From a checkpoint of a small mixture-of-experts model trained on Wikipedia.
Size: 13 layers, vocabulary 8192, 18M parameters.
Training: 470M tokens, 3626 steps.
Below are experts of layer 10 (counted from 0) of a mixture-of-experts language model. Rows are named router (the router's row for the expert), down (a neuron's output weights, with its number) and show model dimensions 0-127. Each number is 128 + 24 x the weight over its row's rms, rounded and kept within 0 to 255. Numbers have three digits each.
Before each expert's rows: "comes before" lists some tokens at least twice as common just after its tokens as in all text. This comes from a sample of Wikipedia text that the model never trained on. Tokens count by the router's weight.

# expert 8
comes before: "s", "n", "l", "on", "r", "t"
router:082126127140116114150148099120136115131131114099111115115094066177139155130124123156140121150166109129143118098105143149137128112113129121195102147096099116159103140116158125101127153150137084144137147141128126145105141109125139151135188150142103152152100131162127104125150161130125181142121134117163085168111071143085155117118066141110098110106105145105140134139121095108126140095105
down4:110136151132108136134134094138096138117121155087130145129119146089141105116154089179104179133101137132192139104107116147104120103102091132114130138130113113110142131113089185152136124125106144131129131101153139151126141137193117126115152060078108120147084146160123120126139136143126093121168124160152090106128141136121138149152167138134107099157108110148085115137087119152113132112086
down5:124123136134108125168103150167109067165149102123103138140171153098109119135151090111151139122115137145130124135149130150124151172089138113142099136073116105097128126157139136124126124140186145112152157076125087129127121178153111119108077088150138163144127154119113075169143150080126111119132147116132128125093137141137151082132116139146111120104142102158128147120104166094142093131130
down6:161142138170129094129145139148135187092138122152153109078123131106169145145135125128142129090118142127114136126147102133119153169116133127033115090079157159148115107156120109164132133149118152133095145131128147118169112096134141143139155149129126125093114134146110103176165089144151068094164137133125124116090126115106160130121122157151132129101166108116123114156147122152120144121136
down7:107143046148135116100148081134127119140092146113122100118128114109125157140110160095139107165165156084130087114091138128102100139136118129153144088128113147134128090127140129079187111167144146111134145128100113114094116127095109143133098142171136103114125125139162107123106108163129113120124136103091124126148116106090138142120122097139126107122154127086091119097184136173129086130107
down8:128117121102134126112092153127123146132143161166138094147124089123137129116115103059123097164090113110125126123124168127136067160136148119153157137125137156122135119175126133143120124137134129112132138135158125138124140172078153124090145113127133121132148125102125135138075117100117133067128186141132111083098130120126135136111111102135118142153132086057116097150059159111102136139126
down9:106130124132123146132111130146122164134163130136098160078116111107125169142117136131147159148162148092144113160140105091091104154113113093090085113150156125134089157114142138126133109165083191096107116117150125199106125105103148125167133138138117129141156122136106150113138123108132087102104095182130136108113154113126142114132120115115139103136102125101131147175181129112083135099115
down10:119107135127153146131116135129189136125157137159142168101112147096098130133123077158156132133106120157105105116135136141120097112104159132095112104125145158157138110109127176158116143107114113097140168150118152118120131146114079085145124140177126120120102135130111111099100134110138111141107135075131104133120175179159122118063102146139130167123146094113144110088164120093147079147134
down11:126107132152150148152154129108111173123108107122113115137155130150102146135107144174141095121155136121190154093115151116097134144171154145126101114088115144110101087136195116124145129168150108070129149123145135149133153113093098135151138143119178081146124129115158104107137089137138127135163119125150115154176122154106147124182106167153148106127087091113124136099120134126126143117124
down12:119049153122123098149123150120138166103152128118112135128142090117116132158093133119151117129146098120132123127125126153139156130137137121163091122157126147162110092097100146114106140133095119093103168156139108142111096155101064096119124069146116118132167105137091115126119118098109126103118104150144154132093111160110137085142136121122079127143117119132148114172086117105126159066150
down13:128106146176128130132148066158136109162113187114165116121128087110165132112140140090108145098116127141134158116089124150157172102120120149126106117147089121146123108118142122126104089114129127118140113162122149156105126125088145138115120129109138141098124146135130144125103149166116154177126123140113134148171141123112123107142119181135145111115080119162085162109061147092128145187116
down14:130148154092105138112176145169110123086138103189098125147102128136110133092163113142091127130133112142122155107116123114110148116117118154123139120113154108120138110124111101146108112115127144101096124104102163115097159134096123128134104147105113098106144119148128106097097175117120132084109113085126121097137129150122098165160154104147151155158169094039172141106140115105111122146098
down15:146161083145118105110087132107087146194126115142115121136134135105148124134121124140142110153119126102119106122173148076089117130090139148091129129096149123139154128136175148125070119128126089147170135099168126143137133140093148110139160098136152149087114100143119087125142116074114164117111136117134142077127142143127154125125155178082128115093154140122098145120137136153109144162146
down16:167075146111098118153145077122142115107118100090126139185170140151115148128118118093148136143071135106163121119152130131134115175096137136111145119110113165093131106121115146143157131123141104123190123124121128132148114146099141154142129136118129177132109137097150191150125149085131140171120123122121129117127101129107097093133108169118142150161144088140145094087167121129113106130167
down17:127130116070131161133144086132181132127115131104149139122118126120123095136086215148158164107171142101143124140109132119128133163115147126141118125118132138168161128173122135140136148140159100124127147148096111138103136165112110123164110154131118175130164103161131177150123145124085108176119100102113094111145144142178149131148128145143121141099089138123174121101132159140138106146140
down18:149151152107164142128124128092105115068124081126121114200141150123141116111135080110112086120077105082154158123152138110128119126087122132140099117119122105119143101105113135124120133145091164155122123116079107155146122103104134121100121112128193101097105146120167117140127135163097068154129159129155153130155147138143147124111148123118112128131107138101113146122120090153131115176104
down19:098097136132102156150109136138151120117125096090173104161098140102123146162179168144110106093145133099168113124134140131151130123152134149126171157126117126111131117132125156143117174120088150072155105102168147135132165143137147170129113166121125137132111109097132168071097167123155110092108119077130132105147093132086141145138163143094125113118129120167112115103127149121130154147107
down20:108091134122145091083168075125139083132122121115153098105121126154166180162122089150135137125139141109131137157102143109128148074158132124102124119133135158148087140081158104127111104122084131136113168124127128133152163171117186144107148125124151130122141156115163142159133124137124168156129120122158132162136114148130111135169113113159153141135109062153143130135157112118176149123116
down21:164114178099153132146146138136135151139096168142132103093156171133137078145134162132100105159128108074097129144149122127121132124127111114154105131092121103122123127123144136102156158127167163136139087158136175111128146106100177129128117157174147108118180163120138124108135143136158138136161105107114112178114106184127138147091116148122087139155120104151121139138116145177146139156147
down22:145106082119115130130162119158117114148112113115103092157152150165100084151147153128132127114127124115117149143088135157119112121135097144156139127105118130121107072127135141117177110103124139122094152148169157150119108116111120131169135150162146133101119096061122127148128101095143168100101135139133143140098186093116155071117154131102123140111116192161108100117129102147092113142109
down23:143153135116099094197154139135141057114101083107132164134123138145133121148118111123102147112127153163110142145111135154122122186092174160138173128120097125097128116128125134109123151131122120105118084114164115105089134108144126150150108117139148113161154139121130113123135182128119159094129142115132113080102099145102125120142065156134070161138132123106144105130152129137088127120105
down24:095137145120202160152124128104113107139119133141149161101122077112134121133098137129141117135125105133123148107138117129141167125138171091194127096130153088148137132120120114130109147091149121146146118099109117135108105143101070141142083131166105090117132117154112126147137113105125103106114097115126159168112156150170152131118084137079106123158118113135192123074151129148141138141147
down25:161121131116102114134114124130109127166152127148097150113150160104092128160131108108150115192124155114120124154133132152128160125120135114153138147170142112120158087110133086139176146094162189115143121123180162169164159086124144134084111169118125095117132174082116102134152119124134108124144157149121119156133141138110114124143127198139109157121111096156134135117094118128121142101119
down26:109139122124140160117147155156157104147099151137125144117120143158117140100107138071135133130149106162135087193098143113095111136061141111141136156151176133168105084119137161159146101151167122130121154141152142114179112165135102118151143119161136152107144151128125118110134113115132114110130163149135121092111141134114108104152167145110095091171072122136093097111110144137123127156147
down27:159106093143188136149104136120135143130138151113128084124144123146138116091120125125138158165173127141083112100164145084103151115167108143113127144131117147154127152089118109112163119110132110127137121137161127135115139149126146163181099105176121162123102117110128170073086114136117161110146089082098135113123115170167119112140159159096135148154102134153163119104163115130146117149138
down28:093127185127135083144169157103156176119112119189137168104137140120115111128100139120155134147106127144115088157130112133179132150095108099170144136123095103135117112104148100106169143150111123105141111145154143120119083106160099092120125131145144120134185129097132108137145147153111128104102125139129121122136133103160129076149167136113160121162121071145133110086140141096115122135102
down29:136122177132153153143150156116140134087170122163123088125105151164153090106166146124117121126139116120095142122112145166110160107153123088153129175140150110091122151073142152112106087112137149135139127110104122159118136123083150130131114157147122088173124157151134106131115107121125133120148129160124082137127112097144148150131115158114132163129131108178134163142100129050126084126114
down30:151105128142136122125115161128173153133157133136079121122111165138108144154065115106116137127157097099145132124171139108132155139115119121150102124083143148124128126139135119111143126127162149152140122153146136115157142117136151060163095134174123185160104122116113118147147095050117101130094116146104169147104158149142127146186144120109132165130120118125157112142119123115114132075152
down31:095120161129071144130121120141111153086135097139157124105092094120117125163144178147138127110129101141116117131115134085109126157130138145131158158151118114122136161130131155184118119176145151125154133100119125087127161142101102135088088137078105120141150105148105138160135135129184090136093123142115119160133107107125174117139104115137094080096121101125139111118126080147108097142086
down32:112121133142094120109147177164122120132159105105173122159110169154069107133132166151147170077108132115129130158117080124130114115130133126114114128113141118120096114089132117135098129095113138154130126164147112171138152119094129166118119110117150120104109135082157108142127149122142125152111131121075170116142122114128181109157158122130139167138206166115100116130110107160131115108154
down33:079091090088160085124161095110111123115139141128097134114147132105146150131134119080106081106094124112159097080154128077114116152116145148169135129119145114115128111121164172079137106107131130148183130144165107156127132177133090117093124131114127138132126118133166107151109097102147150129136151104135157158118170100161115146105104136101132085149131127123116118121126143114090126146099
down34:156091118118111132105127136143159134143180147096103100107146155120147117106112116090108135152116067127130152177118110148119102157154168156112127090132129104097133137136116123115101112103082104206129175111122143111137116124081157104130115133166113115084142155118155138113082103142169139098105130107130104135122158124101122161133117142134147105103100139095165125114121173097134136127128
down35:120102137115131142136146106166136110130138123059147124144109164143091120135120091113155143123163122112101083131140143119092120158096120155102113122122139119130091184139126137122094094093151184147118123155133161105122076132116133141140123159108115119118077162143139084163131146172144121125146146141106107136149150188116109122106105172129132143126135173136159127105119081152107139123087
down36:132154111146171174157122097101153142126138125055141124057128151145124126123137117131117130078110159155168164116117161127129100124114142118113097148102119121115159117125056124143103127154145123135093203129136129113141148107155072166134103097133091150148101124159128134150151119177131164153139133140135139131139145117164118134147126123148143134094115126140131140116168146118116126109118
down37:063076130148089116119159141142131148104123140101138105139108114072142116169129143093147162152130148103131074161128087153133167090145143175136102156127139153149134174118138139109118139167119096107134142096146106123073072145133099112122133178138137121130144161111131128111122175144108128127136170116109162136136133154120131124099157120137089122131135110118131122154141162092118132114131
down38:154130114137088120172150113113143115111118138099188119102127126127133131150165093145184135137096130104142130114094087114149115150121089127123120157116074114160197115108111157143095174133143089135142139093185110141089181144144113136135112117136155188119135113161128165122108132140150085145117119129118151124073130123119107113117116128157156139152107120155144124126111137135137109127135
down39:132095158128129116145134093120167133158168125146148176135127123150068149118087112117108121146118146116083089105124158158141137119141139141164098131123113131131172115152104139127125168099127168098124164122144105132090063153145119128108129126142112135125087183118157080168120138111106159141122149087134091139133123128111158157126094130113098141096171121136147155124090122153097148110133
down40:093149179153113162147138114121095111110143093116131138135101126104096125140128134118124128210075116132109090123119161138134117108135125148084124098128151146140148136159135146141153084150135125161137174131157127144120129105148151158083150144145166126123141140126137138162095141108139168168162150122110133164095068135132150136156144156151135127139124123107138096154110109172132133101187
down41:094130127133125102127112152091133098147113128118101148137156133098100150124171125169125148147131137141125122128116189108145126136066098130143139120115164151105072118094127152122160116135117183108170139119113151124128124163134128175154089085124120128122120097093135141167130134151127073109109169129141098136093094102113138139147146120129103112172121135120114127185136105091111174144110
down42:147160084161140132125142132132149100116153123121142125119118106135133156146123106101061168142121153117143145120148077172127125150147127126144118124132127132131129153106101112124141148120162099103149100171157127169129110105144094097095084113144167108117126139160139127105123116067101093152144117118082122113153168137120093116095071115128113158129176146130106148124098078130139106101163
down43:166138089159117145128151132127181123145141117127147146111117134108196160162116131109141113105122100159114145104147139152168127104121135114170163138101098157130142135152114163139113129108125140153167151105127171127132110140138121129116140072105173131149101151139125137126150147145123120126143086131150077092093177148143122127145118117094111128135153136084099100142159069105136147079104
down44:125116116090139133095107143154107112110126165138117157157146159140123118108083147168145148115152097117126146133115129158098131140141168138099106112112114121144145129123107117185095112126114157165099147111164097127130104144130121127115082136145152113116124164120098079120164153117177145117114133166130140117141176111118110098137182129173166110150132128131137135174139105126132207144163
down45:171125144147078190140125165139158125107114161092131166091112145144096129133151136126118126117152150151115087097161077173114105141147102198124128144167154114108117135098118137127124097119092153123123130131145124130154134122145112132184112107136137119127112133136129178129171178107101108149144132172108151109132140128126109161140161131162119147130131157101149090088101115131136129109106
down46:174101161173154132153068157199103136103146154108118133112123100132098084092130130144131086086109102130093110084100128153123116114105140131102164123116119112122151150098131139089172130134100173077120111157121123096128131097111126143128075131146117104143159144112125138110132117151129149104127142133154076108148144111139138130105170132112121109155126149133134138126150112130130096172127
down47:112079086130112110130168142139117114139167131115168144125120107140114118125086099114113105130107143126148169149130184136138129128111157105140126151122119105110124182149120164105096129094176161112125158132132159071177132140150152124123129132117114126164124089133136135119159152113128116098118166114103187152137128171143125121098112149108172113135138091133133149085163109130158107155173
down48:137089147107129142118088097142119149175091152097120120151122129130146150136111112133111131140137169115153161125125138145150107112148132114162139158141128134095100121148157113106116115168110160104143126150134126151094131101088165088130106136117138099140120068056174106122162078150138111161193132151139105103131138076127160094136129141117146124083092129127114124132133100133143098120123
down49:126098125135117134148074089141112123152149134131056127094103177130123134135067160130131117140113125114123155099139097158152125133125126099110133146097146149117128131118124120140100195121140112101131097180143089146148118111095167108124066162149116118124163144141147106149124148143147107103140159161137168127090173150111152154152141109148145116113132143084136110128119120140125086128110
down50:097126094170101184088103122133092090144132132098144120122096126102141117134108134145141135132134113121109137138083084105106117097136142108159139088120124170154160127146119143111101110121124129144129119092104175135114119146129106072138125112142115146125148153111128120081122087128091107167134078133151174105111120135169108149140121063147085117102095137087134168126146126105112113125139
down51:092092108094154139178134095104108065117121140125097135111117143157126129105116124127106115153153124119148150106149142113168167118129130131100112127124126175137115107141140147130145118140182117113154140107169132094142149147136112162153169124080096151126155107125100145094127159126118176164127153086134112126132103193123158145145129148150132126118094138136170181163098120165115125138141
down52:112185126116164083142144156142111132148172107131177128139125121148130102096174107104131167107102142122157119067084119171142137121128110113147134121132153123148152078117119158103138087127109206096147143129152109129106110139134092111190115147124118156114127120134126148124140124153170139129132100166125116117116150122153132113083141126124127151136133132127102148131133100130101096175097
down53:114146128122144091132153151159159118097135139117168104125124124072096092108120134137186174104138121096099108110128156077124141149083132096104084123138122115151142097113141146133149102143124119105099148114103127144169131096138096084149132119121102106119128179136084148126158140139164111149126111080113162116108140184108122145154156118104113125146120151155094152115128124107080144140117
down54:158161095099126174137162132156157135140148166125113111134103129111159103158136134105153143115113155146132141134088167127092112118160120148178066093155153121097118163160119056149109193148130135121135154114185094141116155114124119163132124157107133119097158127127129106128161155160115156137097117125117157111094117125097144093135114135145141144109127107104151142118140126124126114161133
down55:130118142120184137117164120131154115145118159132110124155108134161153170124093135093088098137135120123151091149131116135081104080127131104132089136106128100135094122176126108146138129158124146161169167126133114074121150151129094131139091100137156141104132090135140142133078142152092106145113100164106161143134130103141154141132129113102100125135114138109129081118110179119113098064131